Below are experts of layer 7 (counted from 0) of a mixture-of-experts language model. Rows are named router (the router's row for the expert), down (a neuron's output weights, with its number) and show model dimensions 0-95. Each number is 128 + 32 x the weight over its row's rms, rounded and kept within 0 to 255.
Before each expert's rows: a language model's description of what the expert responds to. This comes from a sample of Wikipedia text that the model never trained on.

# expert 4
Description: Tokens opening a new row or list item in sports schedules and infoboxes, such as pipes, dashes, newlines, and place-name starts like San, Fort, El.
router [185 159 107 132 152 107 126 108 119 141 110 174 195 133 182 120 195  84 122 179 129 180 180 111 106 139 134  70  95  78  82  71 121 124  94 115  88 124 136 166 111 125  96 123  99 106 105 118 111  91 107 134 105 131  94 133 124 110 125 102 106  97 118 120  81 135 181 170 131 170 146 164 119 141 112 145 103  89 140 138 172 118 113 111 178 174  74  91 157 142 116  76 116 190 126 193]
down1 [ 82 112 170 135 115 168 126 116 129  79 130 108 153 127 125  76 125 130 176  92  85 136  75  93 150 149 136 145 153 134 109 122 128 136 154  95 110  97 147  86 159 124 130  67 131 164 108  61 159 128 124 110  95  68 130  91 192 145 126 160 146 155 151  92  79 103 119 132 123 118 126 118 223 119  85  66 141 148 104 151 127 131  73 119 155  99 169 150 143 123  99 155 131 126 121 157]
down2 [115 112 126 166 110 137  91 154 141 136 104 147 112 128 165 115 133 117 150 219 144 114 105 136  97 117 138 109  73 193 112 149 133  78  76 125  98  70 108 145  75  81  98 169 107 133 112 170 131 116 164 120  84 116 129 141 101 144 152 142 130 119 144 118 138 153 176 161 171  94 128  60  73 129 129 152 120  81 136 153  86 187 122 118 102 106  52 134 115 187 163 130 123 199 124 103]
down3 [118 165 127 109 129 162 152  89 115 132 106 100 116 126 120 129  72  88 142 130 102  53 117 104 147 133  81 156 110 167 138 141 112 100 114 153 136 111 129 176  76  84 112 118 124  93 130  51 103  93 111 115 116 169  18 150 123 108 154 108 117 125 166 127 137  85  89 115 116 148 124  82 135 111 131  99 107 161  56 128 112 123 113 108  88 209 186  96 167 123 143 108 130 165 169 123]
down4 [ 65 155 127  66  83 114 106 122 119 130 111 111  81  75 108 160  76 154 136 156 105 100 164 105 183 104 169 109 137 126 154 118 105 143 118 115  89 181 150 128 120  77  83 103 179 127 179 162 162 150 123  99  87  77 105 105 150  65 151  92 123 139 121 201 192 181 130 130 141 124 147 149 159 148 161 140 152 116  89  95 110  98 100  90 124 138  93 115 164 144 112  76 145 201 130  89]
down5 [104 143 147 123 115 176 146 166 146 151  76 125 121 177 180 125 105 120 163 120 150 129 151 115 120 130  57 103 132 110 124 188 128 122 105 138 127 186 102 157 154 184 136  93 109  88 148 153 132 152 126 108 130  88  50 132  80 202 159 101 142 129 143 124 161 111  80  69 103 145 124 158 150 151 162 140  95 100 151  92 127 128 139 172 148  58 143  75  82 138  81 175  81 130 152  95]
down6 [168 104 127  94 113 190 171 141 181 112 170 131  99 146 146 110 112  93 124  91 131 106 118 205 111 141 172 197 140 119  83 158 155 106 103 148 154 142 109 172 161 121 131 111 115 157 186 117  97 105  90 168 129 148  39 118 129 177 110  34 124 114  94 166 123 133 125 151  67 159 126 146  66 151 140 136 129 115 129 147 187 190  86 165 122 103 138 133 116  96 175 106 164  85 121 137]
down7 [102 113  85 117 157 126 120 154 119 121 167 129 114 118 144 154 110 142 122  96 153   0  91 145 140  75  93 149 134 160 144 124 121  80  87 158 107 184  97 137 175  68  81 107 119 101 142 159  77 120 140 158 138 146 121 106 129  94 152 139 195  96  95 162 159 134  95 173 155 121 197  84  66  89 119 129  66 115 163 138 125 143 133 120  84 185 156  89 127 124 148 154 126 106 114 132]
down8 [ 95 107  88 110  61  59  99 112 139 146  75 111 135 100 144 133 138 171  56 132 118 160 115  95 148 139  87  99 176  92 169 130 105 124 112 149 148  97 130 120 172 106 106 142 140 145 118 157 153 109 136 144 132  93 142 141 138 145  95  93  95 161 183 102 102 118 132 153 140 131 151 145 146 141 135 216 143 159 163 170 136 148 103 159  98 152 138 157 172 139 125  96 110 180 109 129]
down9 [123 119  88 110 151 123 108 111 129 134 140  83 142 128 115 100  64 147 158  22 136  61 130 115 107  99 134 137 162 112  95  74 115 100 155 160 181 152 123 135 184 110 112 171 184 133  85 123  81 171 145 115 112 115 122 105 110 134 142 164 131 143 166 143 147 105 109  97  99  91 113 146 187 142 120 137 142 163  94 148 113  87 120  95 123 143 105 141 112 187 154 187 130  88 123 141]
down10 [149 130 126  62  74 144 104 114 127 109 152 135 151  79 150 151 114 105 138 105 137  26 126 142 117  86 196 148 130 150 109 119 161 142 153 102 145 201  76 108 130 117 110 102  82 125  98 118  78 112 128 103 136 126   0 134 188  98 130 126 130 149  79 197  88 129 123 125 160  95 118 107 150 108 149 127 183  86 129 141  94  82 158  86 162 143 116 104 101 110 114 194 105 135 148 113]
down11 [168 126 108 140 135 120  93 104 132  98 139 124 139 121 127 141 116 110 116 163 159  38  98  85 115 124 151 118 151 122 101 137 115 190 154 112 113 120 119 110 113 141 186 125 142  86 120 139 120 133 167 181  45 156   0 136 122 125 175 132 165 159 131 122 129 163  86 123 137  79 120 107  87 144 100 108 136  79 118 148 108 134 115 146  81 168  86 157 129  67 192 120 166 168  97 121]
down12 [139  61 149 118  84  82  34 116 167 130 135  64 158  94 175 124 148 130 123 129  88 130 149  95 167 149 153 183 160 118 126 146 160 112 162 161 160 124 144 115 161 105 143  64 115  77 175 142 112 144 134 116 155 110  69 166 139 140 184 165 169  88 124  94  96  87 171 104  81 128 105 139 163 124  82 107 157 112 127 104 104 136 175 110 128 119 172 141 128 163 130 180 144 151  98 106]
down13 [152 121 117 166 202  89 109  79  81 132  58 124 126 141 123 152  40 165 101 176  93  71 128 139  99 113 127  37 164 122 107  74 127  79 108 104 104 136 129  68 128 172 144 105 150 115 212  88 112 154 162 166 145 149 106 158 141 104 171 151 156 137  96 146 134 155 108 143 139 149 112 116  93 157 144 108 116 160 173 130  75 119 121  80 136 157 167 141 188 145  78 107 105 118  94 161]
down14 [123  88 135 114 118 137  88 154 118 159 131 169 128  81 122 190 104 115 140  76 138  48 116 105 168 104 170  98 126 104 165 114 102 133 119 154 107 127  76 132 156 173 106 157 101 123 161 121  77  92 127  96 162 157 125 110 121 200 158 150 123 208 132 195 145 190 133 142 155 127 107  90 158  84 162 131 113 178 130 152 136 175 194 205 101 117  91 133 155 134 157 163 125 132 100 107]
down15 [145 114 121 149 122  84  41 204 112 133 151  39 157 194 201  70 111 117 103 139 118 120 106  90 167 132  98 124  98 113 115 101 111 177 143 192 180 207  72 148 160 140 151 103 151 145 151  74 114 122 128 152 126 142  93 102 147  71 127  99  91  95  96 132 160 143 145  93  90 115  79 129 101 138 154 121 144 144 145 126 109 103 132  66 117 131  74 186 129 139 108  85  97 121 177 123]
down16 [166 111 174 122 103 204 118 113 110 149 165 154 186 121 151 140 144 143 129 142 112 220  88 179  63 170 156 158 147 109 124 144 150  77 175 121 142 111 141 160 153 153 122  63  93 158 141 132 206 137 165  97  78 126 159 160 133 132 140 140 129 101 147  99 199 125 118 145 105 175 128 106 117  89 183 142 135 120 144  55 158 137  65 121 113 138 139 124 125 129  66 153 129 148 106 124]
down17 [ 68  88 132 174 156 164 125  70 140 131 119 116  80 138 111 145  69 170 136 175 115  34 123 128 123 125 116 130 114 152  96 146 148 143 119  94  98 137 120  85 101 149 117 123 191 148 159 148 142 126 148 170 166 145 106 126 143  99  87 130 125 156 156 144 160  91 103  78 111 182 136 110 110 138 137 110 145 132 126 182 108 144  87 139  99 131 111 114 124  77 152 109 138 106 142 158]
down18 [150 140 100 144 135 138 123 105 152 139 132 145 177 116 208 127 118 182 153 131 124 161 122 139  88 158 152 141  84 163 140 124 156 191 123 170 114 141 128 119 152 113 149 164 127 178 168 130 156 110 179  82 122 102 105 172 172  83 175 125 107 104 127 143 114  89 120 163 172 130 105 105 144  85  65 154 121 174 139 122 140  91 162 173 117 114 180  51  72  94 143 124 145 154 125 119]
down19 [115  76 102 161 192 140  82 130 111 134 117  67  54 135  90  66  87 155  96 156  95  48 128 164 116 132 114 154  81 137 146  58 153  80  82 108 116 115 118 122 128 139  72 109 176 140 119 126 160 178 116  58 135 121 112 129 109 110  55  98  92 136 118 141 128 121  98 139  89 129 119 126 112 140 132 131 116 179 123 120 153 114  97 154  75 105 151 130  44 144  94  74  74  85 161 150]
down20 [126 111 132 120  32  82  85 130 102 133 158 119 164 116 127 194 121 125 179 110 143   0  98 131 156 158 139 128 128  92  86 152 134 116 112 126  85 129 108 116 141 152 131 118 121 123 154  92  85 142  92 151 166 139  87  95 145 131 104 136 134 135 110 155 182 110  80 132 175 141 169 141 122 161 168 155 140 142  22 151 132 176 144  74 136 176 152 154 124 125 131 175 127 128 138 115]
down21 [158 129 113 131 116  82 132 101 125  80 138 136  82  96 149 146 100 140 163 118 131  98 208 125 118 144 133  97 134 116 175 160 151 133 101 144 130 137 152 154 171 118 105 126  74 151  95 178 135 127 142 188 180 106  56 143 168  81 102 140 107 168 102  48 116 183 118 126  97 200 148 114 172 141 126  94  96 186 132 137 146 130 119 127 166 135 126 133  64 112 127 172 102 134  95 137]
down22 [109 195  82 156 116  70 115 114 142 126  88 157 160 146  67 118 171 182 149 150 131 154  72  96 112 126 157 133  66 147 156  72 130  92 113 131 133  99 147 108 128 100  87 117 104 125  99  97 101  79 159 139 204 120 174 138 113 124 157 119 197 113 155 119 102 128 111 142 136  88 101 119 180 116 101 105 156 156  81 168 193 119 105 146  67 192  98 140  77 193  91  68  96 146 120 114]
down23 [143 116 142 177 129  90 142 124 154 113 132 107 152 142 148 136 149 123 133 167 141 222 125 166 145 129  61 117 165 116 187 142  91 149 182  89 149  86  98 116 196 167 115 142 189 117 156 122 125 140 121 121  99 162 196 162  98  97 169 118 116 117 101 139  73 137 125 136 105 102 115  98  94 139 108 186  82 131 170 124 113 168  89  98 125 160 133 114 163 174  98 125 213 151 107 126]
down24 [147  59 105 107 170 109 102 125 139 120 114  75 142  75  91 158 112 191 172 150 122 108 121 177 158 172  48  48 117 132 117 128  98 123 139  77 166 125 123 133  75 147 161 141 161 196 155 147 154 120 127 137  99 148 216 141 156 162  86 133 154 141 145  69 106 143 200 128 144 105  89 100  91  76 107 111 135 126 107 139 171 125 119 149  67 123 125  98 103 104 140  88 162  83  68 109]
down25 [ 88 112 105 156 114 191 159  95 146 157 124 159 146 140 190 105 153  69 131 131  84 140  69 118  96 116 116 184 125 132 157 135 162 117 107 107 153 115 124 145 144 122 130 134 107 155  91 132 103 123  96 160  93  86 196 119 114 137 109 117 173 148 129 127 137 131 117 137 155  58 105 105 115  90 147 127 109 113 109  74 151  86 140  95 136 105 198 105  57 105 100 116 170 151  44 127]
down26 [144 125 143 154 142 120  90 134 111 127 144  84 132 110 142 170 126 136  80  69 116 134 199 117 120 112  92 137 170 150 100 175 173 164  97 100 159 110 163 167 123 117 134 100 123 163 125 106 142 149 104  75  90 133 102 134 112 145 124 117 178 116  91 133 123  66 150 125  71 160 100  85 157 167  80 116 136 106  79  96 172 169 154 175 152  98 103 126 186 107 163 107 154  76  70 125]
down27 [168 163 131  86 131 158 156 160 150 118 130  79 125  57 196 112  84 189 164 144 114 125  73 145  99 122 162 120 152 150 132 157 154  89 153 153 111 116 141 189 156 123 145 147  75 115 102  55 152 108 113 134 192 142 104  94 122 122 151 199 156 128 179  98 123 129 126 154 167 108  95 114 145 143  87 101 172 135 102 136 126 153 110 122 122 182 113  83 173  92  76 183 127 111 126 142]
down28 [111 119 112 162  86 125  71 107 115  68 130 141  63  90 122 129 107 106 151 124 101 122 134 180 166  66 169  95 135 108 181  49 131  83  84 107 120 123  78 148 114 160 141 163 181 114  90 143  95 123  93 153 154 181 108 119  56 148  65 177 121 188 118 122 194 103 148 126  49 181 141  96 137 160  92 111 143 125 177 173 121 101 135 128 105 113  96 139 125 131 155 122 145 155 103 148]
down29 [159 124 153 156 149  63 139 123 134 201 116 127 100 101 114 118 143 105 134 152 150 137 108 104 146 111 119 133 109  97  82 168  99 117  84 129 133 153 102 105 129 183  92  78 119 146 192 140 167 165 127 124 123 140 167 130 140 112 115 142 124 181  81  94 146 115 198 157 119  63 113 205 133 125  90 106 105 175 137  79 137 121 137 164 153 141  93 106 123 113 180 106 109 132 151 149]
down30 [137 175  41 141 161 135 108 109  69 124 110 119  87  63 154 140 143 152 150 133 119  35 178 109 167  99 216 106 111 150  77 121 126 100 100 144  82 146 117 118 135 136 108 113 121 124 206  74 121 105 139 107 187 175  68 149 138 121  87 167 111 112 148 183  92 132 158 134 130  78 112  73 149 117 112 107 124 194 117 173  64  52 143  63  80 133 117  95 133 180 166 194 142 156  96 127]
down31 [128 147 153 110  79 100 112  92 140 146 109  90  98 108  52 137  62 143 106 128 138 178 115 102 107 109 139 103 202 115 140 165 125 168 106 185 177 128 135 127  83 134 150 147 121 102 130 161 172 103 189  60 112 169 195 170 113 169  47 133 141 108 132 153 140 116 137 126 132 153 209 127 131 178  94 153 166 103 100 134 156 150  85 122 142  92 122 133 137 168 144  86 143 115  78 106]
down32 [134 115 132 126 141  70 109 151 117 100 148  77 121 131 176  86 132 116 144 141 132 160  75 122 165 165 146 128 146 140 137 209 128 110  79 101 172 182  97  88 179 142 209 136 118 148 121 133 127 152 109 155  64 124 150 155  91 109 162 137  96 179  96 125 132 132 113 107 127 161  93 166 181 168 171 117 116 158 124  67 115 123 184 105 122 139  89 122  75 122  44 113  95  62 120 124]
down33 [ 50 126 120 162 165 181 148 165 204 140  95 102 121 103 142 149 104 140 175 133 157 130 165  92 137 129 136 143 134 124 126  67 108 125 145 155 107 110 148 133 167 111 106  89 154 151 145 107 145 107 109  96 187 139 200 150 102 201 117 107 117  88 145  89 143 136 109 116 102  76 113 124 118 114 140 156 131 156 137 119 122 141 176  90 141 159 145 134  99 162 134 117 159 164 101 117]
down34 [116 137 104 145 199 140 134 128 109 134 139 108  74 188 138 106  75  87 182 124 168 154  78 129 106 189 147  82 103 193 102 172  96  77 170 168  94 155 123 127 112 100 101  95 169  85 133 151  94 139  94 139 131 137 176 125 142 116  94  94 182 135 137 172  67 133 157 162  72 120 119 117 139 136 105 130 151 107  96 129 116 144 131 144 135  62 125 230 152 164 123 131 135 136 152 180]
down35 [119 124 119 138 153 140 111  95 159 163 105 159  81 121  92  98 139 115 158 171  73  58 114 156 165  87 170 138  98 150 173  74 133 154  77 114  92  79 104 131 190  69 121 164  78  86 127 125  68  42 107 116  97 119 109 107 175 140  72 113 122 132 129 147 155 123 150 110 132  92 132 123 132 117  96 109 124 115 151  89 118 122 103 143 142 110  99 179  79 164 213 126 117 109 122 111]
down36 [ 90 117 103  76 112 185 122 185 133 116 139  98  83 129 130 103  81 130 182 137 167 177 161 185  54  97 166 143 161 119  87 214 134 124 177 133 151  84 127 165 119 144 171 131 151 137 116 138 187  78 128 152 175 169 196 102  90 176  60 104 143 107 144 139 116 152 146  59 140 158 150  90 168 120  74  89 124 116 179 138 160 130 112 163 146 116 104  87 148 137 137  81 108  64 129 119]
down37 [151  78 169 152 113 114 118 154 113  85 127 151 135 120 207 137 135  81  81 189  70  98 149 126 114 143 158 108 100 121  76 147 119 120 107 113 127 178 158 119 121 112 121  48 140  88 175 109  72  85 157 141 108 157  66 146 178 144 140 100 118 135  99 172 106 146 147 171 121 118 188 179  94 134 121  62 117  69 135 140  76 108  96 129 152 167  59 157 119  94 177 113 133 146 122 121]
down38 [136 107 202 172 144 158  94  91  90 129 185 153  86 135 174 148  72 182 111 187 142  70 120 127 109 137 153 135  70 159 144 107 137 120 129 115 102  91 149 105 179 100 172 145 127  86 183 158 135 149 202 102  87 152 174 114  27 102  95 153 113 134 152  67 143 149  78 158 119 148  84  92 129 135 150  97 173 118 108 121 107 162 113 134  90 146 185 109 171 112 138  73  84 125 141 101]
down39 [151 111 143 113  89 134 151 157 119 133 154 158 143 105 146 109  95 126  92  81  86 125 148 160 124 134 107 110 150 130 117 122  93 113  99 131 145 134 140 153 116 120  96 122 102 122  91  95 117 131 134 106 117 136  15 119 129  93 166 164 110  90 145  70 137 182  77 109 156 134 110  99 113 132 104 126  83  90 175 129 106 110 131 101  97 170  76  97 173 111  99 168 165  68 133 139]
down40 [162 137 173  79 105 120  96 125  91 155 116 140 133 122  89 148  72 156 162 137 118  71  91 162 155 161 136 172 124 192 117 168 123 116 128  71  80 101 106 110 156 174 134 139 104 147 102 149 135 123  89 147  34 107 161  62 131 136 133 168  83  89  77  97 234 144 151 102  76 148 119 144 100 123 132 134  98  78 172  89 103  55 144 108 127 111 103 101 118 104 167 125  64 157 151 170]
down41 [141 129 156 133  77 116 142 101 119  72 129 184 106 220  72  79 133 133 111 134 111 135 114 194 125  98 126 109 107 126 160 160 139 144  36  96 112 151 123  89  97  39 121 169 125 122 164 119 121 154  94 103 155 121 172 125 121  97 102 113 133 117 108 159 115  98 107  76 131  83 137 111 112 102 102 139 122 130 116 124 151  92 135 150 138 186  82 114 186 148 146 122  86 113 104  90]
down42 [119  81 110 141 176 122 122 126 135 142 102 158 163 134 142 122 157 113 120 155 127 112  81 121 108 110 140  75 135 103 148  91 132 133 164 136 106 104 127 149 155 124 144 134 116  87  54  71 121  95 162 106 107 111  98 192 126 156 166 168 152 128 102  99 153 182 178 158 123  87 117 100 171 128 165 102 122 142 120 133 191 150 114 166 116 103  88 121 133 146 149 163 148 120 100 169]
down43 [157 108 107 152 102 100 153  84 162 166 139 144 129 133 145 143  94  84 182  93 113 149 122 135 163 180 181  77 149  98 134 108 132 130 115 109 103  85 171 134 150 109  56 153 141 179  74 141 113 186  99 166 165 151 104 149 163 142 128 114 139 103 105 138 156 145 149 120 162 103  98 152 140 131 151  71 152 147 113 154 116 135 107 216  78 199 141 125  89 106 145 165 131 168  98 112]
down44 [102 132 155 208 146  65 175 173 194 120  71 168 143 178 103 160 132 146 131 103 166 124  78 117 131 190 176 142 131 148 135 107 143 116 113 149 170 132  95  73  85 127 128 105 140  85 106 143 143 156  84  90 153 150 156 133 117 113 133 148  77  73 149 103 117  95 137 123 115 118 131 120 129  99 181 133 164   8 118 124 132 148 168 114  91 149  88 109  94 187 155 130 125  97 100 155]
down45 [170 126 152 135 123  98  66  82 127 146 128 107 160 151 110 107 164  90 181 151 143 178 108 173 118 132  79 178  60 126  53 157 104 140 158 154 199 146 148  86  80 173  74 120 151 140  74 157 134 145 141  91  95 126 175 122 139 143 132 149  97 143 115 202 118 148 126 110 153 115 126 109 165 150 120 157 102 132 163  86 157 123  93 109 179 177 152 127 146 148  79  91  93 155 133 145]
down46 [ 57 116  53 140  67  75  91 156 136 109 124  88  70 132 100  89 167  98 157 107 160  12 155 167 135 157 167 107 121 177 117 102 176 121 142 152 129  93 106  76 162 145  77 172 124 130 144 144 139 134 110  93 187  81 168 138 159 109 114 174 116 157 107 156 120  81 177 152 171 130 162 116 111 113 129 183  91 138 167 157 128  94 104 127 153 131 122 110 159 100 133 137 175 122 119 117]
down47 [135 137 173  74 121 127 156 115 156 100  68 111 119  54 157  90  90 157 122 166 110 166 143  97 136 134 141 122 130  92 120 101 129  98 147 131 132 126 127  85 117 150 131 120 130 129 148 120  49 179 140 117 131 103 191 129 120  94  91 117 105 151 169  99  71 110 126 135 100 100  87 189 104 112 161 177  79  81  82 206 158  81 129  85 199 167 125 110 152 164 133  96 132 149 178 155]
down48 [185 108 178 147 118 166 106 148 120 163 113 125 112  74  72 128 121 131 189 144 132 103 136 128 150  64  88 136 170 148  94 161 113 138 122  78 106  72 141 102 118 125 132 189 188 122 126 146 114 141 172 151 110 150 157 101 125 125 192 178 104 150  99 163 150 130  96 129 123 213 163  91 123 188 130  80  88  73 173 123 124 203 182 148 129 105  82 156 163  99 136 115 176 136 174  75]
down49 [167 105 153 168 120 153 124 161 157  86 131 101 113 133 105 140 123 151 151 136  80 129 124 135 152 104 101 131 106 168 155 131 147 137 176 118 104 155 123 144 158 144 104 125 114 130 188 140 172 165 124 117 141 121  87 105 136 144 168  87 121 121 150 120 164 168  64 114 210 152 165 103 107  91 179 125 160  98 169  95 138 143 142 118 121  87 106 136 171 188 138 149 121  82 134 183]
down50 [120 100 146 112 211 176  89 156  90 109 126 110 119  80 133  86 103 123 136 161  92  92  87 129 143 113 101 136 117 139 156 106 111 132 100 174  82 193 122 183 165 133  94 103 127 114 102 127 100 108 110 142 125 115  72 136 116 103 123 121 115 158  89 139 100  75  75 123 112 105 126 162 127 183 132 110 120  95 134 149 116 155 147 122 161  74 131 100  96 139 127  86 126 166 137 188]
down51 [199 167 133 166 129 147 159 108 108 140 156  95 134 159 125  47  94 135 139 150 129  64 119 127 106 118 110 137 108 137 112 122 137 141 105 114 133 138 148 132 157 135 117 124 128 103 166  73 142 125 151 103 133 161 183 105  87  95 114 129 155 142 141  93 115 100 115  89  90 166 182 174 137  51 122 120 135 162 112 132  82 157 146  65 112 184 159 152 110 144 136 159 197 110  57 135]
down52 [ 97 123 114 123 174 102  70  83 187 114 114 170 142 121 135 112  95 112 127 188 164  62 178  84  74  99 151 107 130 125  67 123  85  81 188 149 128 165 124 109 111  84 166 115 132  80  99  89  96  85  95 133 147 133  70  94 130  96  95 167 123 129 152 111 148 149 115 125 150 137 133 168 147 159 123  96 147 114  96 178  98  82 130  92 158 101  62 120 127  90  82 161 109 192  83  85]
down53 [156 124 132 100 138 178 145 124 149 135  91 106 124 109 140 156 132 122 131  68 185  80 105 162  88 141 118  80 133 142  53 125 155  98 105 127 116 137 107 162 125 108 135  67  78 122 116 129 106  65 124 168 114 134  45  71  77  97 105 120 121 183  93 159 155 125  96 139 195 116 104 132 129 139 127  89 140 163 128 123  94 166 162 129 113  97 143 186 119 134  91 109 169 121 143 145]
down54 [122 143 138 138 129 126 132 167 129 125 128  87  91 177 110 109 144 131 129 124  94  62 121 147  94 146 159 118 127 156 136  76 152 134 149 146 127 124  78 128 143  99 116 136 151 152 157 142 181 162 153 119 143 112  52 122 162 103 192 115 143 101 138 127 144 159 130  80  66 170 111 134 109 195 170  99 148 128 134 118 153 143 178 100 104 135 107  60 138 103  95 154  77 127 141 132]
down55 [103 129  94 132 156 136 162 117 176 120 102 174 113 135 145 194 106 128 151 134 117 171 133 165 101 106 148  85 119 121 105 165 120  83 160 142 150 144 143 127  81  76 162 161 190 132 169 114 137 126 156 176  72 125 157  99 114 127  57 142 141  92 173 131  72 130 168  53  99 132 102 121 189  75 109 153  86 192 125 127 177 121 152 137 132 108 122 115 121  89 120  71 109 125 129  88]
down56 [117 153 111 134 190  74 159 152 109 117 138 145 111 107 130  84 125 115  77 121 168  38  91 107 141 170  80 143 125 113  93 151 126 155  92 148 146 160 114 165 117  99 107 135 101 126 156 149 127 158 169 121  87 100 190  98 156 136 108 141 113 119 117  53  85 127 175  83  93 101 110 124 177 145 118 165 113 199 121 127  69 140 149 136 170 147 145 172 164 130 114 112 181 132 126 133]
down57 [116 102 201  89  81 101 112 132 140 125 153  75 110  89 130 153  98 128 119 132 110 150 137  86 181 130 112 183 106 113 175 195 149 109 109  97 136 193 129 109 127  63  78  96 137 149 121 143 120 109 113 111 187  80 104 190 134 116 145 214 145 165 121 162 137 162 131 114 124 121 104 111 142 106  94 131  87 154 178 159 175 112 155 102 140 129 175 122 148 129  97 156 170  77 108 133]
down58 [166  51 126 160 164 115  95 157 133 221 109 105 145 117 133 140 129 134 152 103 120 161 151  79 150 124 173  89 170  69 128 111 107 107 136 143 135 115 181 184  87  92 166  85  99  90 151  76 175 141 130  81 174 146 173 148 150 133 150 114 163 205 136 143 107  91 107 119 101 136  70  68  81  75 179 142 164 186 130 149 108 161 105 109  83 146 113 107 117 161 118 119 118 136  51 138]
down59 [ 80 168 162 152  90  96 131 109  97 153 136 130 117 173 123 131 130  90  74 152 115 128  36 119 144 137 185  70 108 175 103 191 162 122  76 139 139 128 144 166 136 122  94 110 119 117 108 105  98 161 129  81  95 111 103  85 173 122 176 119 200 130 110 135  91 164 158 105 145  51 132 138 114 105 148  71  92  85  95 125 168  66 124 200 133 186 105  89 130 175 129 155 160 117  96 105]
down60 [112 166 104  92  93 126 147 109 148 125 136 122 137 101 170 134  96 107 165 124 147 156 168 102 138  92  97 122 145 164 137 139 128 146 126 124 118 108 174 157  41 111  80 142 121 110 145 102 109 142 120 146 148 151  42 189  70 176 157 163 145 167 132 133 145 122 115 137 142 136 158  76  78 157 129 135  98  76  69  71 130 150  89 181 177 169 103 173 150 155 132 111 156 182 154 143]
down61 [ 67 151 102 138  87  87 147 144 169 113 119 157  86  82 124 132 137  65 133 150 131 156  96  95  52  97  77 169 142 118 142 112 125  86 128 118 129 140 134 113  83 122 153 178 124 122  99 122 113 107 184 167 117 138 127 139  93 133  66 148 106  85 180 166 141 164  95 181 185 154 110  84 172 155 133 147 177  98 141  89  96 135 123  81  94 118 113 116 103 106 139 121 140 158  92 145]
down62 [ 84  83  76 149 114 115 126 134 126 196 204 153 130 146  67 115  68 122 159 155 172  53 125 179 175 160  99 165 115 100 159 147 145 206 135 118  76  94 115 166 121 129 153 112  92 116 166 125 142 147 179 138 110 118 145 128 124  96 121 143 123  84 161 112  97 185 108 101 119 101 157 124 161  97 162 138 135 197  95 132 140 119 157 135 168 150 130 157 132 118 102 117 173 134 168 117]
down63 [156  99 135 132 124 122 155 122 124 140  55 115  83 158 167  57  98 148 101 153 150 171 112 106  91 157 168 153  90 102 122 152 140 130 132 134 156  86 136 112 132 132 133 107  80 104 130 144 149 108  98 137 173  82  91 135 111 175 123 162 160 141 176  96 134 118 164 125 149 128 106 152 142 179  73 151 132 123 112 159 111  89 100 135 112 182 157 163 108 142 115 164 105  93 154 157]
down64 [ 77 132 175 137 149 118  90 105 165 207 135 141 165  75 103 208  88 161  50 153 131 103 156  68 160 139 121 130  65 169 112 127 131 116 190 139  92 128 116 121 153 103 128 145 109 118 123  77 150 127 125 138 120 154 129  97 170 166 105  87 105 125 120 131 181 157 173  93 116  53 126 129 127 202 159 129 153  85 115 131 188 120 100 129 143 127  62  77 138 132 135 112  70 173 127 105]
down65 [ 92 110 128 191 109 193 107 146  95 130 172 182 112 132 157  98  71 168  93 112 113 178 143 121 135 206 161 121 176 189 118 153 107 154 208 116 144  82 108 117 165 134 144  69 145 166 164  98 145 183 155 151  86 107 193 168 151 155 142 139 130 169 132 157 100  91 113 145 135 151  81 121 133 115 157 121 176 152 140  66 129 138 125 137  96 135  88 134 150 105  91 160 131 104  70  98]
down66 [138 111 107 176 139 137 109 196 161 148 195 159  85  99 144 113 106 149 147  88 172  65 162  69 147 119 115 150 140 134 157 165 157  89 112 100 192 168  44 118 153  99 104 121 139 119 105 113 107 123 128 111 130 141 119 124 111 175  93 125 128 144 106 215 127 130 149 100  95  98  88  97 183 124 130 101 151 163 151 140 111 133 108 111 133 142 139  83  97 125  61 106 136 133  55 136]
down67 [ 97 124 193 148 111  94 187 133 125 153 173 139 106  80  97  59 112 128 117 104 116 235 130 157 127 144 190 125  88  91 114 199 136 103 162 122 145 173 112 121 145 163 156 124  94 131 117 118  72  72  66 109 141 145  92  95 107 159  98 147 158 131 139 129 110 137 126  89 118 149 143 128 179 201  96 117 131 114 120 155 141 166 137 135 158 103  78 131 130 103  65  93  81 114 110 157]
down68 [118 130 158  87 159 130 149 157 137 168 140 122 134 207 134 150 155  76  79 134 184 240 132 108 121 108 182 119  66 123  77 156 152 125 154 111 158 133 123 128 199 126 124 150 170 141 154 139  86 139 120 149  91 110 248 129 127 101  94 138 132 148 120 164  22 141 132 122 169 134 134 123 120 169 125 110 151 123 124 147 132 126 146 157 158 118 145 118 168 129 101  71 137 148  99  62]
down69 [127 131 123 121 173 166 142 149 131  52 104 167  88 137 112 151 107 128 167 122 115  45  77 136 125 105 136  64 146 102 146 158  69 181 161 115 109 154 125 155 149  85 163 181 116 110  97 120 142  88 183 119 102  85  88 189 108 146 176 144 140 142 143 163  64 137 176 159  79 182 140 118 128 104 109 123 107 146 125 140  96 105 118 121 143 130  60 136 122 134 152 127 117 169 153  81]
down70 [128 179 162 147 119 170 142 192 124  71 173 136  96 118 188 158  99  96 101  72 122   0 135 152 137 147 138 138 128 126 136 122 163 144  98 102 144 144 152 155 166 122 114 137  93 114 101 174 111 135 107 126 104 152 115  93 164 117 183 124 168 182 202  74 158 170 171 122 137 131 136  71 126 148 110  82 135 167 108 183 107 135 113 144 142 162 144 136 147 119 104 165  81  99  99  94]
down71 [101 154 132 137 123 121 125 202  93 161  88 115 138 131 146 135  81 170  59 130  33  90  88 135 164 100  79 158 123 139 147  90 136 184 148 121 136 119 100 117 142 161  82 114  93  92  83 153 111 171 130 119 128 110 193 169 115 148  92 165 164  97 107 101 190 144  91  89 117 154 121  83 139 100 185  91 127 170 142 116 121  93 152  56 183 154 152 128 155 119 201 123 178 155 124 137]
down72 [151 140 126 117 117 124 124 168 135 111 153  67 129  70 113  97  72 129 102 109 105 121 145 117 102 129 153  78 178 127 183 106 142 150 162 148 103 133  70 110 154 141 136 123 150 121 102  88 150  73 199 150 158 147  69 123 139 118 114 110 159 136 178 146 157 185 111  94 118  58 122  63 176 129 105 121 141  98 134 129 144 173 143 168  52 160 168 104  88 141 187 135 191  91 158 184]
down73 [139 147 170 123 119 144 119 110 189 125 135 121  74  95 105 122 153 125  87 141 102  20 127 147  74 156 191 107 171 142  82 149 158 130 147 139 146 155 128 134 124 131 135  79 154 157  90 126 139 145 130 121 117  75   0 156 129 141 122  58 158 127 139 125 149 185 108 120 149  98 140 152 132 149  90 151 138 107 139 142 162 122  97 178 102 116 115 175 155 122 127 106 108 116  84 161]